{
  "d_expert": 144,
  "d_shared_expert": 0,
  "train_tokens": 342400000,
  "steps": 5061
}
Below are experts of layer 3 (counted from 0) of a mixture-of-experts language model. Rows are named router (the router's row for the expert), gate (a neuron's input weights, with its number), up (a neuron's input weights, with its number) and show model dimensions 0-159. Each number is 128 + 24 x the weight over its row's rms, rounded and kept within 0 to 255. Numbers have three digits each.
After each expert's rows: "mostly gets" lists some tokens that are sent to it at least half of the time. This comes from a sample of Wikipedia text that the model never trained on.

# expert 8
router:105130099133121087141140123086119125137119119115122146122164140131131100071114107164135130142139132144109167126085086098112095104119137087126115139110109135151103140145086133092146145082137106137095153093142121136140134105093125101125117160095167128160109153141158097109118129176116172149178156173153156112081118101156114124096155101152123111179158133102135124141153148115104140124147142139097131142087102156160132188103158106150148150146110127168148108120084120124125121116113134
gate0:092120120132131135189137129170109113128128041072154128104157170102114125144105147112130137155101161119146139097160126112128136124124158123139121145131123122147158123133133132147152127148183109149118104118121120079109170117125131105120163136129118141087136109125166148175141080100107114146148131141104123127138104163164131122121165130141151132165170128128137102131141146187131104180127111120143150147126127129150095142170117103131116114154146125151126067088159080110154112150126107
up0:145108135182078147121152144159146153134119136154086115150134142116124124138143145160133167077090114138150162156094134142119120142179082118152127125084118108134090164092125136137135142163114103143116128111137177154150071113133120140135148117069122127131114161123161094133168169113143159110137090095133085135183084117105135118123116139149136138115148059089133109115137165128126123114095119114143129107137141117108136112127133114149079116146134120143129125110093135165149136120129086
gate1:068164090119144077143101164140145124127116094122148124112155068130127116135040151134144130116106106099119143169153151128129144127085158173091129112155152115117150145142142140140104107147167148146139179132109132147146128119089130110137087104162114132127155099105090118129136152139119178132139141171145142128125142108105162125095135104119136130146185115110177143101137134093135127147143119104125153076166138153095128134112146138119143098112114115115138105121139146146106117119086145
up1:128123142112117110150085090182147171122093135118106092161117116122155140135110113109136151150122125178146115139149159137124093131098133091167127106121124140128157130106154133199140144094150112128126110110102091180136139106129136130084113148130116180129102165144109132134133126118139136130126134112125108063063132144102165103106140132163092123105123151157112110074087125159126160080141133119136131140099143139147103124102115117136109106136153157081141108104132171136105154140098133
mostly gets: "60", "90", "70", "100", "80", "50"

# expert 1
router:164094107125118138114123140108148114120109068106120137113109139084117147111158165124113159100072145149165098123149104153110129159156140170122092093126153098134145105140089130177173092074134135143142137125136163119134154162131135166128113138121143165149120091105169126139096144154152163122124153109110153130096102127154123147153144131123115101112137094108143103143106143090162081167133102128182123130118155123107110164094113108133164113145146111149092095132104112117148118090121135
gate0:161140107155126135114143125157130147151123080139140117148108109109170140146161124151089116120133155113125149094140111149144139139112166133125152145109118132138130134100150110124145124093137131137143209070091133087150167093118130177133143142181167156155113101129142097121132115141143138107136120129138175107124164147130110111109121106121111100175100114155122172139091134118166094171086122141154090124116126113173118118125100089154115136097157079129119137142082145155153143140114104
up0:146099153131157118141131133127103117089122149090165068134124118117142145108166192145169141136150076154157158105118150146143127112127084190162114111155140111149154116134147134147171121153153184129125115107134132166106148111118140093091122143114100123119157111124108139171138102121136093148094146142139136137113139093129146106131153143133127087132149127118126144096134144150113140109106122122129167146132116128068123172087074117115107131122096133125079149133089127170114154097109122
gate1:144120126111133164100158094120157096126058103127116108139145117196103122107131130131159114136118121109090153161090155142173102149138145156162125090109109121138144119101132143106133129137151106108123088124089133129132169119170158154109158140176166149142157114129136115116119115140121112152131125076136092087118133124155084126120112138113094136178115173112139095109130120149115089144116162132127171129119130121129087128126113142118154082114111144145101133129141078116114144187158155
up1:155133171146145127138146144123117164106147116118128118126124161070108138129132093136121142092131143142113151128124116072073098130135104122138131133147130130087109139137145153164094171135120124140144115129114128158153127134079141126075107182131112113128113137110123110104115097118137153095140154135123176133110170101121160130151056137111145154096114097115143161110119113110137098119166098116085120100149122131122127102123164135113088152186108098103083156112158182116121144107141094
mostly gets: " comm", " Comm", "m", " m", " km", " ft"

# expert 10
router:120146162136099119146127128123164140104153107114135105142121104143129156130161177108163132155147167123143170133156111112109154111157126125137172164099096142149144157112121165163129163138138104154109063152105115109095133125110119139141139147130132105131093158177113149139118141106106175111100086095141104128138099141159121134117129121113122127157159072105110152149136124154134116133129121145139122105069107125127108123172091138134200145114138120122152178158103116151132079095096151
gate0:126188111148131180122116117101169085120132151129102140098069130143110156138115136165160145147141145122119116095138161096128154142135082160133112166087159120142126146137166159120112143122066133164089105128136154141109123130103152106128153128149142143147115099133113139117129092126156135111125115087169136107101122140131145109166111151137116145141162120176130117095091111094135144132135076125101112103107131139101140092168118120151113172134123103107129142151113105111082086156080121
up0:131146135130136134151100115106156109122168125114116147144108121173120130142084121123163163126208143100118115154149131119125140137174138170118115117155112167148163118133107122124113148139155134124119076135110169156138134115142126149079136146106159121116124073121175106150146149138138110099123137088166127147081151133140132134142081152176107142167088158112138114142108141135174162137100110161121103144149142108089134082109148124120123161112101119122116096149143083136105083126153141
gate1:149095094105152138142155122141130130133113157140102114137098141114155177120152165117116101091110149126110129121136113160148137061112140140155117120115106109159108152098140156135111104121127137152130135124122148158125110128134117124098075153171176131132109168145117143148158111156142145134144166112116084112107114134123101150129085162111157121178160140154100136113108133095059126139139177161122060085134103111142128102133141145111161155104080154124122094140123118150102119158161128
up1:138116146154142127122120166152133103128193123175107176127141115141134112091122194150105128120099125129133127095125106097107173169130116123177117121130126160107115076110139155116150096124179136112134135142104112105124159113160132146088177175122145129122096125165160130138122124148130103116119114156150143102133169123136121120108151133094106112100112084109110142093123164183160141107113135082126148126114163155136118148119101131123126137152125105120071158128166126082102131126098128
mostly gets: " mov", " add", " develop", " return", " support", " kill"

# expert 23
router:144094100162167122095128103145133116129108095094111157152113146116074113131140172118148162168128169134118106171125090147115147109138139117127104141108098160145087081136143095109156170135122177110129090146146088169120132147119124154092128125151136142106144145146135115185161133157130146119135161154130126150125093150130075106131168153140098144151147110129118160128169161128131134100101140083138124122112142134112144109119122143169160150187104149142125166121153134115143118133095162
gate0:106137101153136110126130100115126135174130081115127169140097150105106147143115144142125120143128112149125127125135141125122153083170106134171062154143165155177160136125148063105148105135079151126134095147124125133143141160107100149176138136135148154125137129130131171151154095137128128122146160106124150151164145108121126156089157145152165156125123123134119104161128161150147107147155168150146122135077110174061142114142143132143100137139143162164127161111130085134140124107097147
up0:120129098080176176149105110133078137131135087126111166120129125151150113141129134147136066144113111164132116129171148107114136113106124139091137148129129140128117144146093166128083148103154093107179152124141086154112123114148120134161129169141184102129150095131121089138113106129154146161148117112121154116106137127111169169089113119116074114107126106117173132129134141133103143123135108128138136147175102140128155124146105068146142100126145162116126104134099072122139112090163129
gate1:115123111153137110156114112125158101179145153128139153186091113127147110111144121155126148116130158114104057145114152128099173144140191123137142121128139125149159110121116120117129086122101117102147130091124137160143116145138152130088099128120124138132113105095153160146097101101159129153105128119146138108105113131100076105132144138130113086087119120126142162098120181106125134104118098114154140126187143148116092216106123141152124155117120132091133142124107094093125112112141159
up1:105124133121120169156139187080154097094117128139140119139130156127142101158098129116096140117124136143110074145123165149129099123127091179104143138099143137146089150124130107163125156142134117149128122084141164097107151155152129135145169081137137161112092177116128145127184115088100120104158067127088114126155149140148151160126145131131126107145138117144118145157104099111102142140124138169164125113103114121176145079118122128150143178133131116118123127126126149102101152122104180
mostly gets: " -", " –", " —", " −", " +", "--"

# expert 49
router:149125110118107153151110178126093119118146131099123131106120128175179155102105143111112102170116126062158133125118140113133055131147095102073141123108107147170134126139137115159145153077149114120118142117122145116097113132086071138131114149141132101130143097156112159096119153092095153097126112106157107113145165081121120128130134131182153130106078118141115118144150107177138131163156132144095108139145104183140103131167127119124115140110126118129152151153117105138121141137128117
gate0:124144111132120132113115161127125135163136129122099120150129169159152115145128186160151088112149121104086125091134174107135165105124101116123171089143139127132135150119122112085137164102124208135120105165139139074105124168105113143081117146150159139156166132146125136122140119124118109143146152119132121090143131129141161104152134136182125129133144098117125125125114136166099090108164108110132090090114112129128111120117138052109146142128130098146130116123090177177146131143105101
up0:162111130105093142166126111166147088154132159124157093127124132125146097155122152152107111179118112136137127156138170103161139092131135162172144120078129127140108126105091138143115134113137132114151079161103148097152130151127116126103118153132168171162144135157125116136138098109138145187085148099105127147074151127151153153100106138155122165150098116133155113119119151120149133134114143168144109104127151136126145111144103113112074069086104140089152106109117126103104114167121151
gate1:125135116100131155174173142104106128126176119144110103120096138114141132128149133151136131119138107143116120102131090135133091108139134092154159111126139130142121144110122127152104163121126148093135132130088087108144112146176082129117117111118170149153148146136158159102156187085124118128156108100112140163133116169122118118064120154144133086161081138149159171153077117133103159131110131149122138104123109153085148154096133139122055152104156151107176115121125118103112133103110136
up1:173150141132124135126091116095105115140201140144152185116138108121132129143166114098107135158161150104108134107134130134085118132117101138115176159103085106107161119132128083141119145163168122115100100164128059164126134113124128153153077157098124149097134145160146141150114130154141117095115137166118140078157124162117108101137156176142136135157114125137116108134138122107104138122107111138139138166118151134101157123153130140081108120094123135152089138114111154178135124126126090
mostly gets: "act", "cess", " success", "ecut", "ect", "ject"

# expert 36
router:094105116166084145091133084082101132116101124143138125161156153137146117149136084149131122088130119148170129147110134100116103137094168119136115086118168132124104155153088120093140122151094138094122122104146138144176106152161111166137131142149150139137099168166148089166099129141184120163120141121120137115175128125132096110151096093137171098124118129094149142125128117134139131152139100104151146116073110159140160156135124112092144147105165142124106101141133163143161125113125095
gate0:144144127118130127104120153166094138122159130140177157087122080137117104126185118146129180087134124178131111107112155119113144084124145123157136130147156150114136121135143142116133134123102136127122160139159175153158134152161148115155141136179123120137171181110163104140160113115147116113110111121144131128136071150164137089147130078110139062104117120119105141079169117137138125105104134153149168111130168113121128146125111159130145102134111141129124115141091168158176131154118110
up0:125150129138121116111108106139142105114109170122147148127120136097121114082108114109143116145099087188130168123093135104137102112096186151142155141142162123127196087162140109153136111132120138134116191145169147137150158143154150093107131121145154138133114090115118170130133137159099142147118125156137084132111116150174167125130141126125144112104116135111101097120156099112113151135119124132139167133131140131073150102139105128159132139106124088135196075163101095118131102132116152
gate1:121095177095109056149128157118148139125139116109138104171121113140107138160126142147121136108137124148126107169106108158130135123118137133154100156131199117112119163130200124125088150127138113142088137133118141161140104117137109105149163106178162116150115135117118124099156113153135129138125081130153161156145171106127120166156160129150119076159137085171157083134140148171139111148114120129108145140109114115131155165120154105146145141134119117105110130098145136101139087164142097
up1:121161069141115114140116111137162104164094160126111096144143094082151107145094104130134114139139127135105155130221109121143077166126121083102143139152131162124156144139115121113167116119144155144153149118114135148164129077142136114185104115140129128132109091127145103146167114122159162121101127149121130096081103119133133131117138127118141141107144121196109121115134104084141155161136134142115126143144141121123169113150108152147118177096157141148123102166113122125122174114112124
mostly gets: " would", " can", " may", " will", " could", " the"

# expert 40
router:118140094123152152093138096102158129123124133086085157087109162146126143134098122116128094151125117163094097160112127105144126123152106112149096166154118107117126151092134156137107150166091143127118136111171119104093134111100176127147098127109103140167119154099142095141137120118146177141107132160131124121111140120132130090091110115098120102093162140086162122166094139168125122103151155116106133131155113122107128088130168146143089062158130087094140138138123105155108095106104146
gate0:146139140118142109148107145109159113170112144111189148153092148140114119138153162102160141138167108133079080144108123159144114107144129134113138171152121153090075137150137119130138152153116149102111136114117119082118147153126109160139180112105173131096137172113113129142158111115140083114140155142159152107156139139166114078103126134116085085115119122176122127100138145096157113080130099115144148119153161109128161132108070096138135163154131101137132144120121123130102104115122106
up0:130109124135091158093109123124152142114126144128152156116093139115113130113117122132160149138126108133151118136159123111127097099136116137115112098128108165120099145159170205130131133160105142101104088103110145090133166107087124118142118083169144175098131157149138121125157111136112125103150132116133107144116163186132130140088142117162124117104133160152108196170199141123135105138182119122098153126110156140090156109162130156153151136117146078116117106121121127145148117161118149
gate1:142112104089119103116166103167160122109133150130103109086137143093100122158111144144116139148085120113137179127135149157107119113146108090145076128130117134140122139140143162097133147101150145171078162121160151132125092132077144149096146105130121079150187156145131123110109146137141121135154130126144151138153130145102105141113164188146148122143163169088098142106158166100134130132107065148117137133122137116118116113123159152110122132105152128133165128101062125153156133137108133
up1:139136139150117125116132093120116137127129119151107159140118116137133144136089149125131116132117121149112151165131126174114107114114141155117141139129138117160168143101112057121134117188120123142096119165176162136126065105115135151120121145143106136148111161163125130106115113147148104121122113122149108123113100181148088140110129164146155122079108161087115173099074118132146144114135152181151121120128169127149087151123153113166143143125128130097195138075153127157133158161100153
mostly gets: "12", "16", "11", "13", "14", "10"

# expert 27
router:194088101147123144137078102160103129137089160127140087128134104110087145138111120115134135162157112127108105111117127143130096136101135140160166126106144121109109110118056124115174125156076150124107133148151122143133123102141090179093115108114099161102129113134112166119172144116122155143133119094130095139089120161137121138145108128165097090110132127128112112139119132146122128139153106132078150155125134131110113121096108137163091114119113167171114114097154179158111111091130164
gate0:083130123131140149101118120151148133097122180126176116186170150085118116130139109121148124103124091149148121105094124125113111138110145124054131120134131099105106118128096109099101162138099143119147128127129170126139158104141117124113114127096153171144152183110161098143077122152121166171140139150101107108105128136123135075108125147096163141094138127146109132111151151124126101100173117131139152153142086128154156106145132129112148114131155124110093126113107092094136119162104069
up0:098144127160126130111119111147162136063126169143167140157222139083137092146156098120131097098136091164126107103058118134080125130121136125087101116122132126117113096129103106117113139138112120117149116142106169134133156113152121129132117138102117179140161162117140127145119127135109164160120124137115110142093113126128133086101137143075140144127125122145130092131151149136121078124167106126131169160117086116138150125149133131145131139129173104120109119135084114103139127168119085
gate1:179138133096087146118132148137101181174082118143103121127148109108119152116125118103146075140173149146106090151157134146132128108111136156138117106114171092143140140117131113161084132106113132087102122181150118144100148134143110102099154121147109104085189133099122138135129168109159102106122182129148084093096116148136170148114130120131151137147127115148167115153121119154123133109106137089113117104117153154101107113145097120081088128102118148125156130118138116109130083105121148
up1:115136110129139184117124130116139134092112105134150144147124155179100099130134145129125146141092175093124150126163141104118153165145104146133126133154103116070118116126159124130150085196148163100108134153089112163106157144149159117095112139120168105171110147105137136131123131116169132123154096168127159133117130136124133096136108095127132107175092158174099115132147104109130173118124096178111107154118142122163161138145117158123141124168140135144114133149055126153120130130144125
mostly gets: " city", " town", " company", " district", " station", " commun"

# expert 9
router:171110159121128116096136163120137140147119159117090129134156126125142105082175117106098154142143135140140163035133124147150085137155110142109153125106076124104143161182115152123097109131113120131113095131157143140139116119110092129117098142098149104139114119091146151114111120135094099110168091109108131095124160175105136115134125133092120127113130080103112094130124097155144092114154131130182109135170126107092115097161089098125151114120138156141155166150128136111142116128144143
gate0:108130107090164110113101132161147130085099149149186106161138125141111128163099157105133126137155123093086160105108140087154117079159130142107166141148114108127138139155158108125140128095122137129107108154162114078158154112124121098119094070120187110123145122120152121108137136103132133127138115147149147136158135181163115138138128122118137130103121135180172124172125135161159121143125125124158165136104184097153116075111143145125146104155116128133125101131184143148141114153141130
up0:185151127105155110143119131143167118141108112134140157122102102107127122101147110136132129122108112108131183109127130114139124144175226155079132125144131107095097109131119122113099105117123108178147130149143104166107122072134118087111151130139120092144147150162121136141161133125106111154129212085109133119108137140113135128159183101112138111094093102132137130140079111136128115085127132159117108137122124107109098108186114123152161127140130112135110120122121118145104158135136113
gate1:114149102148171131111163135094128122157164140145121128168125112163095158084137078126149155112136159086155112146102114076096097119148144161134118097062150142124129151184125123116135117106123139120109135151159113101131127145118150112104108161155159133150099114115144122142155103123148123110127118132132137145100144158121159109121129162098146163116146102152146104163111070185153127126116144154145111073126149131122128124071136119156144120134099155164109111173130157172129157123131122
up1:113123150117137077087132166128093153123156107106110117123166133145139145155113147101150130134140149109106104136170118140144095152130192121108106077131148140140150157147167140151123117085144121153154111137134097102137135155121151094134143164131164180129110153169145149157157125125177130122125117114097151119153111142129090123155139136109145096129133122090149135149132145132138195160191119108081119091120121122149093153120135188117140143124100156106111072135135126154141140118143127
mostly gets: " compet", "ordin", " vis", "ib", "minist", " cap"

# expert 22
router:104085139116126151106132111131166165146113140133153105106115129135069100164101115092139148145088094120131082164156163118102124126108110156139128153097143160152078121098088099093141140096122099116167141161117143125135144154133161158157109110145086082139124092080092151142130115104110095126141126096139107157158128112112128159131145157109151073115108137149137134149132084095096131133139124140095126143136143123114152128132117123116095153148150128090132115137137183139087151168110120
gate0:073129107128122126106124121133130122130129139177148154105099112122112123098108139153112131117112085105145124113119093104127122124116097086134126150153083116122109127154142129137059124130146082123144162111124159168119113141105108164135115125172137136100125148127108119118172126131121135130154113142152114102123152166121122141143127153134106107099097066148129118187118163085162163131124131124140118147141127096126065126092111107106125104152141121116152124059176109094097097150068136
up0:153168109131109132124112129125160125092125113150135144140172118120126138134160112122104121131144112219095152137118141105116153146129133106134095094119169128110153122109154100104118112144164095099080128139159108125111129100172131102094151123148136112135095102121152158124086102170148150124123159144141194132177117081136115130139111093122095123154137119152121120129100110151106119102138109112105125127118114102134145171165102148092149093104111181178126087144113127149154154133132156
gate1:124113081141150139127157149146132124125130140133149167081141141115091135116161100133146101141071087155121101131130161119079093110148127119131110142105080104180137154134160139071125103154147154138138132093124162134117173124120122151101095112168141136139176115116121077143178120125108130124122159138151129153142127104131161130119114125169148119120176132128142078087121093147147169115106136117058113118115143133128149106104132154158106102104141136150146118151109106113085110115152129
up1:109143106127135151138127156141126124136116085133101114105119145104144212123162131102140151100138121121115128140113139143132110144115130119130166102081150107106118135152119112113139127069152107122102108079136103125186121170116104155135126161094136175173132135116137155106116148126104133131160126140128093098120111119136107095145129085076097165126150150115142110169080134171140102116167104134132166157143090097134124138161093149131152120136141089146154120165116091131122084144151104
mostly gets: " |", " —;", ";"

# expert 58
router:126136118124136091095123079126106147135136138156153128116108118141097124128122133143105126073159122114154110091139091146120152123119082114141180159110115071156111102122138143127120131092134119154115162096096149125159117156140095177129139131125127142133135143090090118088142155142131114110165068108171128108116109130129145142175148151128100155115137111101111074139099147106121137093137156126119097157139148095166114120102117085126146082170100114158088126073159138145135105131138119
gate0:133067154103129109107121180100141073129097107093120136145099101141065111150122112188119113132145151108126106128121125091132122122119084124120109136125116150118131161107183167167137108148150155112134149117084086147124116113133146131122165148128101165133138120117098162161128159103130139136096133169140110105113152118112127144110119150162115187134094122116106117131148169109115127159118145134149133167120131137159123126121108092144125136149140112189111140072130174156171129132136120
up0:109134170126140131121153143138103153133116126165171127123154163128124105115057111148095114144074137154109132122134100136147124110113150144178101106129085067103134128122174171094117124130143118128126077078156148149140092142116161145138127119153099111135148118131181166125147119125107114159138126147142113138130114122145142123132152141121143109132149110101148126112084144164136133139115109109148172103075119131147094077172104169152149131101107094082142171161115122133126120130136128
gate1:103087103133152114102103136118121130184116099110146071121141124120109092140129107133102131113132130161127151157100089106099100094117178142129160130079153114104125107116137111110137169126138097146127112116130151083139142128094108136064108157128130107134161103138160092116133141141117100083114093155181159165121101106133133096116139193121122126134133142135087133166101102104162147100150149098114139161134142151106114132117091131156141137151131139125080114143102111167113119098145110
up1:100102117108154114100103079124126112124166128121155103112111112117165186126146139137099125150158174126120105121153121136116123083085158142095103119130174127105120148126160086133148125144122133089118110146117133099143162121153109093107093141187100103098163116133113087122120114157093142160113112103065151101120106116143115133152095122109142123140112097141165152151147110077088118104136151100110176093111126129127117113122108124108110132125111117101118122104152103095106082154147163
mostly gets: " third", " First", " Championship", " second", " medal", " years"

# expert 59
router:111123112124127131102115129102145106110128091126135132143148136090091161114152156118111124113108191164125086114175126098115159114134158141106069095166150115151144123151093170175156131119100141110133137158099142094132165175154109126114144143108127184128095091129149120152115128151173185137076154114111151112102141090149153135162133142102129122128140121151120100148122155141148124117134100129148136089123138117110100172137128089128149107128147115094114111118135113085131098089152150
gate0:110164157122170136123119138141129135104099101154118119119101143130113137093078128128134100128131136141105137109133112131164169125096089121129115116143113108115157132122146128095154119146077128127113154201122129096137109124148119133170167085149153176129138118123078132126104069104145098109158133150151134107119101133175121133121090128146158085101129140160125164132107174144111131148137153148116134110118139115156162139108061152147119137114063117126094129114102112110156140115082096
up0:120116082135128101109144141157137139147126113168132163135094097121126125124158141069140106128159111092156119138104089127097132123089185138121107145149133131092151099118088152136098117140133124133111149096130122131101108115191105115133128136096146194130160170103099100141154170137147125128121099105145129114072103119091167112133172141140130119136137146190137134105113110125076136120132114120125066112118125122157140115132175136178127157145132132118116113120105092141136127114123087
gate1:136117132100118137154127099133136126134093142129087162108154120125101166154069129166165118102138132113141149074149139093124140111149114148130160147112131150141099139093108154111115177131161125163178104123092116070113158115150101148137145099140089148130121119072084122130134177114143174144136121132121136119106124136139144140117142137150097161184113127137128172132150153137117139132140123113150131121081187075110129123117119123096160149104113141119108124079129167130147098136097145
up1:114151106102151147125147136110147118075169130121113164140146101152122130171139130125100148133130167154123118150139127170113168120081144094131118137100109099089090116115151096136144111107144118135107116113129128132160124107124140174095117140160133094158130127180128172132146048110129142115111177149107140134129141118106126067101143148151148158113099093178118101134124109143159136128098143137109160113143138123148081158167151117112104168125114096080107095147119124113130153114156133
mostly gets: " M", " m", " am", " Am", " Mich", " rem"

# expert 3
router:100148142094114147123184159090118119111127101177098117122163098153161133091106132173112139139145129140162101124155150118134166123147117135145113171099145114109153114115123111172168156120146121097153140091175152166128136082148153096141149126101098130123102099097111130127161146144134148128126150157136153170100171150149151129116117118115111130147133154095101135090119103100137152126097180134145180111110096186130090129126128138113126100149154119131122107092135119103165109146155112
gate0:120106092109124119138134164099115149150129099071125149199114119157090168120132126153155104117132074082132145131165121086138141159146108156145131080126134105097138139103091150091151146117148106082144159076129153150118125135136141097098165122132126112128125121118119126121127138127094117158133160122149116139136140145174121141127112172116160141109104153144143125120105120166078116190134176125147159127111102165135131109118134127124145109133141117169138092106097119095158096150159125
up0:094145129161139143127144130109185126172155133128138156090111128167155137109112134112146109057129139150112133108113157136138114109179114076145143132130091149134076177149126127168127137152106097120139133149123129157106153119135126172170130140136103153107157144130099087145133121153183098152137131119114149142095130101094133097125100102133135147085077105106139120113122123095115140111138115124078111162140117137137115114134137094156101110182100157148147146125095156131136153141098166
gate1:169165104166138098143085115135095126158115107154114185167143108133107173096074105148074124134162167128089106119116185156125136142196107133099124134111124163120143116130144109134145140150155120105131122148138116138105162108122070130135136114134140127156116142109098126143104130118155132142155147122177176131123133131149101147133165145129118139133124136073120154157112120147162133102162136132135165102121145165108138130171128099095139177116111128116166158135125170146117118125131127
up1:111161115139077118095122160113139114137167118139115124121160131106131107107148123112120131121142164127110134082136079136131122131118145149122143123099135096123137125195161137150195120110142096123134098131121161136133093116108155147161096106121141137102120113130120096101163085097099122091164138111128143156121142130146142102099120079148136124169144132113129112178078098123172105080110109096133140115135077105117186143111104144111129125156120101112097124128153141121165141147170173
mostly gets: " T", " Ch", " P", " G", " F", " C"

# expert 4
router:137142105103146113164125134154104132143128135085114142148084125088120118139112123103134122144120070143115114117147114095103120124154108124163082151111104102115117136117144150134113162093081096167097146106136102097112152163104144101184091142118148172159187116099136112098108159124170145132163145155135154125129090132154118103131158119125088100137115143100109090106144107120117079140134112129126126090135116130107149145096093128124114136136158119132165079089134174163111103120096115
gate0:098119122116094123141087119150133141172133118111152112134148130100131089134086093154160145136108147113127137155118121089093167121162143063128119139111135135118161140159133121098197138134155124133115170140107143120125150096118111161114109104104122078157149163131154143115119118149116096117127093138130136105100099145139114116075151112163128109121136117130144106093140102160198136082105114136166173118133128159111111140123116137146129150155105107096124139087119079105128156178117107
up0:149120111133145112123100129114084094099141124113169075075097128117113149161196137115145149155126127141158113114176137133116137141131143138135108134123137112111087151084151094128149118107092084122121106132115138132144137139131123086139138124093075174133088129078115089169149153110154154109152172152111114145099141116125122057124144153139122146114134115146098125128136144103107112141112141123125137139134127087110109152115173113069171121102106108150099101093151124141106127146149114
gate1:156161148096117116094165119118159164100139152137141146094096128151109150148106151103095129112093168165136149151114155093107155136094107151140130107130156099141148108123123114135127094133086153171103129145120103170150137110166120106148152149156139122119088148159135145151132102163111153088108103144135135160158154125163143128165138149106111111138108096140108083166098139104167142115123097133101144118130149096170158130146115153167099163134133166133154140126114091161173144125163161
up1:148154168142112167114128122107084109107150168141154150116162113161154171150162130134122158116148085141107118152154147117161140149088115169167137121134123172124140103106112111145100104156140130145116132111086135119107136124114113103168127161140103153146109164092147142149143166125125106086125157103098108162159156089110136137098125130158162115141163102153159111129104133152124162100127106111103090162139163092158115114160135126164105101086114149100120117112104133170101155098111138
mostly gets: "000", "00", "67", "44", "47", "58"

# expert 16
router:137145131159138128078144133095155124109131128129105157168152172102099108127105170160136126163112125121148153163177132112124126154104086091142138134117124145172093122142161102099130124129120149082132120107170106148112090162169114127114131100152107133151120102129165113165122098098121122127132145128108118155153128147157139136099133095158181106108092117151149107085158167142165145115170122120172151140143114123117162134150111084125136134105144161124121107122154180162149183112138123
gate0:100112115092129115121110131136118133132129129136132139154136149109088101111111105102121092159124148112124157131143148133114141131100125103109117149105065141121130104104149134137119104107145064127102118128091127116114150172125122139127163155178139123110182125136117116180104153147111188125134174149156153131155127148120089132149117152152078150189112172180120174112163172113125140113094115114137122140109088153101152111126096147131135146166077132119116103128155145094135137148107154
up0:129097167083107139162098139176097119111122092091106111140132161138099097149159097094128090147132136113145106111143146128110124136132139103119125129136134182114117148117156097104091147130167118112109114126118110144136110163112109120143141119160126120145114155112100128101082121137098082131161160151136154117163109119116080093104107138091144144186093089205141125091159143141114146122091124096119100127125120112149125125144109139159141151194118140136111129107139134113145150165138163
gate1:122143132147125080126134117112110148194157127120121129111128145164117135126115137101148095126103099160146102120159140091093131082145105092091101121135117164155147149134135101134101153140145120105141133098123091128083121070162165111103136136143152150151166118118100104101131146136183108141140118143125142111132112145113177116089095143147144122100089171123101151143114130144130143058136167159166138100169125170112132150170135109134161143134168138120137156109096102125132120115154127
up1:138154108171083138120106150119128154143132127140116127140167079113111131137135136158076092140163159119118158096091082115128122152146128125121124127118132128118130121166106095117143156119112169127126147080103193149112109148090145112100080114114153118150131115156091127139093134139137183154133109066123132103144132093143154136151155155102144103145134150148168154144146077123111121108096104090138144130142139122169104107105149125154136112123115144170164161159148119158148126172130109
mostly gets: " and", " or", " but", " &", ");", " while"

# expert 15
router:082162117129169152096132165101116155099096127124095167163158146155142126161141115133135149137142119151159116128131160117164093144177135116174108131129143156091119157108145113102124114155127115129174144090145168155141142155147151100090105165110176175144112164136141144089124148103155113112103105093165094131167124135116103119148147119122147122094113166107158148131146123107118156091096132127148165158129131127125118122150143146115164117105122090113094109089082120129098126131164131
gate0:116124130121139114122123135155120123133120105129122167139147134146150113103129141156107125108128094122138100158139146121149170118116094132147124139140146186088150107166150125126115187112069127101181132149172137099133174148105107082138142129148140148157151131144153155138087132148133146115124141105128173123125146132107126115124144153117099140167078075093136111098116154134147127120126104137143131108117118138131208165157127181130095085168168101178097122128130125108096135143135138
up0:144106135167103124145110132152104164166120168123126090113140118132129090120180105113144144126130107149121142098140115169141110115153117097126144135093140155153138145134132094141144148110140122153102079066096141104115088152146103093155105106139097165101142138095106135159115111137133121161106102150108112151139077087122143115150129118132147140152117094091136164120114132099128136134171144110113130081129127180089121106112126146156107178160119136093144087128109110110117105098118194
gate1:132102125140130182106084116112182084093161124127113121129074155147084110155176129087117155133103110135129160163125107142169096114147151136116134164120125123125171104066119128108094064126136136150176160135104106098115077087139138123130156148141170124112141123120121108126137151153132135110113101148121062108108156124127094144129140113153096128122128159164088120090117114137137154147109093112161120125117132132127128135113118141098156123150114124118123161130129104082142115116132140
up1:179108108131143108128181145116156140140116079154160120127155131140153151166123106165134142110129142130110146119135066163056140112098133098140113107113148144096094213160164107108128150119093094105083093122122113130132114157143076125152094129134148117144142121106135117117099090120114166159132137180131151143164094137109136127156101124102140127165110110126147139128137145121119121103121121117140143140130101116100137119136119101134130083144123150096150121130118145150144100130133195
mostly gets: " his", " its", " her", " their", " three", " one"